Experts of a small language model: 24 experts in each of 12 layers, 2 picks a token.
Below are experts of layer 4 (counted from 0) of a mixture-of-experts language model. Rows are named router (the router's row for the expert) and show model dimensions 0-95. Each number is 128 + 32 x the weight over its row's rms, rounded and kept within 0 to 255. Numbers have three digits each.
After each expert's rows: a language model's description of what the expert responds to. This comes from a sample of Wikipedia text that the model never trained on.

# expert 5
router:108012130131115061107155112153162060137122125096107119041145115133116129164096110112133162158129109144135099068139126079096149113148108073163140112133194167127105092077177118108139136112179117096132154115137128106201148130122168053125114116087149107136116125097109094173138173155134120128
What it handles: Word stems and numbers. Opening stems of common lowercase words such as compan, manag, disc, plus numbers and years in tables or statistics, e.g. 10, (200.

# expert 7
router:114047090153145108097141185190137162147131094107104133077132138093049144154091116148162129113078161217082132141148110070112111128135104123125122183172162177136151148098183144144140172097141116108126128107202102126126144152106115049171132130089134105108132184113104134102132133162133148146
What it handles: Sentence-final punctuation. Periods ending sentences or list items, often fused with a word ending like s., es., )., plus closing quotes and brackets.

# expert 9
router:120039159133117142157144119120083108175128106104095100036145171109091087143072109108148140150092125180136133109140094112086149082116077068149123162181159137128119086121146188105167123141123115153151142148153143148125107114108129078142135085104151100122104141159077148111110133180213187166
What it handles: Mid-word consonant pieces. Word pieces beginning with consonants like w, b, m, sp, often inside compounds or names, e.g. businesswoman, Clearwater, Main-belt.

# expert 8
router:112054115082154092116180109176119114142086123168097115118135118123071103218053109113083114127113093140086098057166166079162117069112135084139143133183130134117095120115154142151149148116154160132134127089159109171141104162090088061106123104110120097125163113121101127143152150186124180148
What it handles: Months and sentence openers. Month names after in or on before years, plus sentence-opening words and pieces like In, Ar'ound', S'ince', As of.

# expert 14
router:043090066108139134153141174157142156151092110107088127085095126060109104108042128062170141145108111149154091068092128113101128083127153084151130159151166148132089080120150081147093072116141114070138125105152170173153085176127112086113121114098148132108114158093118111157129167115129151162
What it handles: Table and list separators. Pipe cell separators in wiki tables, plus list dashes, semicolons and heading equals signs in infobox and statistics markup.

# expert 2
router:074068131138165109099153103150123087135082068092111079123161147087112110163077108069135178186144148198104084113145132080103105084116107079145173169148134118112097181122129156149158176113136155062106159112169134112202155102138116095147078078107163131125094135135158104136111123150118126108
What it handles: Articles and word onsets. Articles a, an, A and short word-initial pieces after is, as or was, e.g. "as a", 'r'uin, 'mar'ched, approx'imately'.

# expert 4
router:057093128060177101114143144173131055112119080114075153088114150087090141134091066160137174116147111182107096097135107113109142090116083104140103157161155135133105134118169154132131156133127130078081124106163191136166144078125147091094135091120137144087166127062065109165155096128136177135
What it handles: Head nouns and noun suffixes. Nouns and noun-ending suffixes after the or a, usually followed by of, such as group, album, season, cre'ation', place'ment'.

# expert 22
router:086101128133240117076173167147144114116104106100132135087094149110070088169071127128150124155106166129119126126127114034093148138129101090156138178197155137116118125081136133169099134121160130107119133137176140133187123119077177126093123080112135123140121176161096140146138130195161160168
What it handles: Word-final suffixes. Final suffixes completing verbs and adjectives, like -ing, -ed, -ated, -ified, -ural, e.g. releg'ated', public'ising', dissol'ved'.

# expert 11
router:061055123073153071116160123157072172112111120122091110104120095117102131149117100139170186128151139187084122144112099135105127092154040092153121186169151141182112101092153161176079118091143162095106169102163170123127127175105145111133119094098202128121143133147090123163141145144131152150
What it handles: Prepositions after nouns. Prepositions following nouns or participles, mostly of, in, for, by, with, at, from, before the or a.

# expert 6
router:104069097124185116087149158135125102148083109142081097126130164150125105142083118119175168102101124197100101093147093067104161132111127113124131178168187129112140085149161124167100161091187178088095130119157202160182130172097125063176100094102128166118144099147136143150138146154180118110
What it handles: Verbs and function words. Auxiliaries, to, not, pronouns and plural or past endings mid-clause, like been, would, "claimed to", show's', assum'ed'.

# expert 12
router:124036131131130094126148117118105144149157116130119132104114174094091140171058139099144183171096128139117124134144116066147159110182079099144149192179161159086058126106127191112091104101162119096084147128195168160128130126131116081171154098079163107102147139073104103146128138131107155173
What it handles: Initial capital letters. Single word-initial letters, mostly capitals, starting names or words, e.g. 'D'odson, 'G'ilbert, 'c'ertainly, 'Cl'ade, 'Pr'imary.

# expert 23
router:100048113108138083135137112157134102172166114142105114110123181100123152161041118177131213121119126122161121124078101092093136126137103091144164143199154127111104139120171118162142154137138170074124168150174130145094103185088144107111114098085118144092158182087123120130136135203145116065
What it handles: Line breaks and headings. Line breaks, especially before section headings and table rows, plus heading equals signs and the first bytes of non-Latin or accented characters.

# expert 0
router:084088143113116116137138133131154106137145113131114133071096155148122103135081060135102129119128121200145149125182055095108122102130171101106133165164166156128123099081142169126071122090140148094122190059194135180189058131103184106185103134082161140117121164124124140155132177168116135139
What it handles: Mid-word stem pieces. Short interior word pieces after an opening consonant, before suffixes like -ing or -es, such as t'ap'ed, r'ang'es, incre'ase'.

# expert 19
router:031085152137133114127165135167101136129113103113143117124101126142098120154063124158118161214111093136140109106159152120099110114081127107181147145152155134078101124088156116143171127043111110089121177135191188116156145156150114088078130141082077118082155098117094114169107174168126101157
What it handles: Inner lowercase syllables. Lowercase syllables in the middle of longer words like omin, ol, ag, ertain, e.g. nominations, Absolute, Escalade, payload, plus some table bars.

# expert 3
router:125053088053160122117135138170126127205118052169092078099142165140088085121087093127122178140115104174102152131124152099072153132141125104141161162153158152075121113104191126168128154079140144116133184071166120110135110146149157083079121109067110146145118109129108129140091105122165155162
What it handles: Clause connectors and subjects. Conjunctions, relative pronouns and subject pronouns after commas or periods, such as and, which, that, who, he, it.

# expert 1
router:123045110117148103121160114136103152157084093113131124052111122064103138078057105127146107172123118188116120161191139116088132120155084096154183176139168118102126126088201116177141168107167143063131162095124136162156101148095142083168133115109163119109181110086124112128143163162143124131
What it handles: Word-initial pieces and openers. First pieces of words, especially capital letters and prefixes like re, con, pro, dis, plus opening brackets, quotes and hyphens, e.g. Non-album.

# expert 18
router:105055066133165151116157178169140114127095122152115106090122154123115125156074123145157171173125140178140151111156143078119143088126123076120121121140134134159103081153156152105165146104144147047115163150156163145180124162084100073150098105050140087148145196144122142170160112138123150210
What it handles: Digits in numbers. Number digits and pieces inside scores, years, coordinates and table figures, e.g. 109–9'5', 71°'8'′, 1956–19'7'4.

# expert 17
router:093121111113203141153165168145105128162095099095109102148157110093063109159089143129127121129123098166102115141123094099133145129149140051153116131124181183116134109105197152157141128091166108112136172093174130159173114121090153085144120085039178123062144174121101078156139105183171127131
What it handles: Name and word endings. Final pieces of names, places and words, such as -ton, -son, -berg, -shire, -ville, -en, e.g. Sweden, Pradesh, Gauntlett.

# expert 10
router:104089102121163163146119147147119142136068071167141108091114134069083165132072135095122200081104151166103115090147155079087108106124069050116168158139134139139102072103177148118122179080124134110138151104160146096159134131111190139131077124078143143116164147085130143142174167192129130120
What it handles: Name and title pieces. Pieces inside proper names, foreign words and titles, including accented letters and capitals, e.g. G'overnor', Třeb'í'č, Jenn'y', A'R'10.

# expert 16
router:116082126110150091112114160150120065132119070111173151126138105102094131127086092140163169146106174175077127103131084064112118112129075079145114136176133166103081076081111106158176086092137174097121131080187131177165112125074116076094098112098148100132168142135068108116129153147130145184
What it handles: Nationality and qualifying adjectives. Adjectives and proper-noun modifiers before nouns, like United States, American, African, International, professional, former, -ian endings.

# expert 15
router:085092125072166056169171164159089111147113110123106114089145125086083115171099112119145169176095154142131109079168145079068145108118143091100105152169146135060081158090122120111102102101122166074101158110171130121121081154098146091128108089055146150161174165143084110120143152148171137153
What it handles: Determiners and possessives. Articles and possessive determiners such as the, his, its, their, a, mostly after prepositions or verbs, plus some table separator bars.

# expert 21
router:098077160146167078110151096148151119129093120133106163097145134096081128125091116130141114090097121174125122159160089101075173113136088074117137116164106152129065113070220163136135140110194116084088175072165129169117132141118107065086157063075117142116137137131074133116133143118164165128
What it handles: Capitalized name starts. Capitalized word starts of first names and place names, such as New, John, West, Ed, David, Rod, San.

# expert 13
router:109062129117169138120171120177164148164112103119106127113148116155103148122103099078158216175135137134105117131112121098094138120078099000101103152159187122095113136152164140127095133115135138142089161131128174150141102131126157088157116112066139070137147169073048125157125160132133118147
What it handles: Inner syllables of foreign names. Vowel-led syllables such as an, ar, at, ay inside South Asian, Middle Eastern and other non-English names and places, e.g. Karnataka, Kanpur.

# expert 20
router:065088109104084103095157186136127121158105076117120148132167165106056150108080108073152173139129164159086084080138109070109131123145140091154155157166161120095130113067156179122067159103139115106098185113169132160148141143102105078116140081131092114079155155176095157160111165157141145134
What it handles: Commas and clause verbs. Commas ending words or names in lists and appositions, plus was or is after a subject, e.g. gull',', forc'es,'.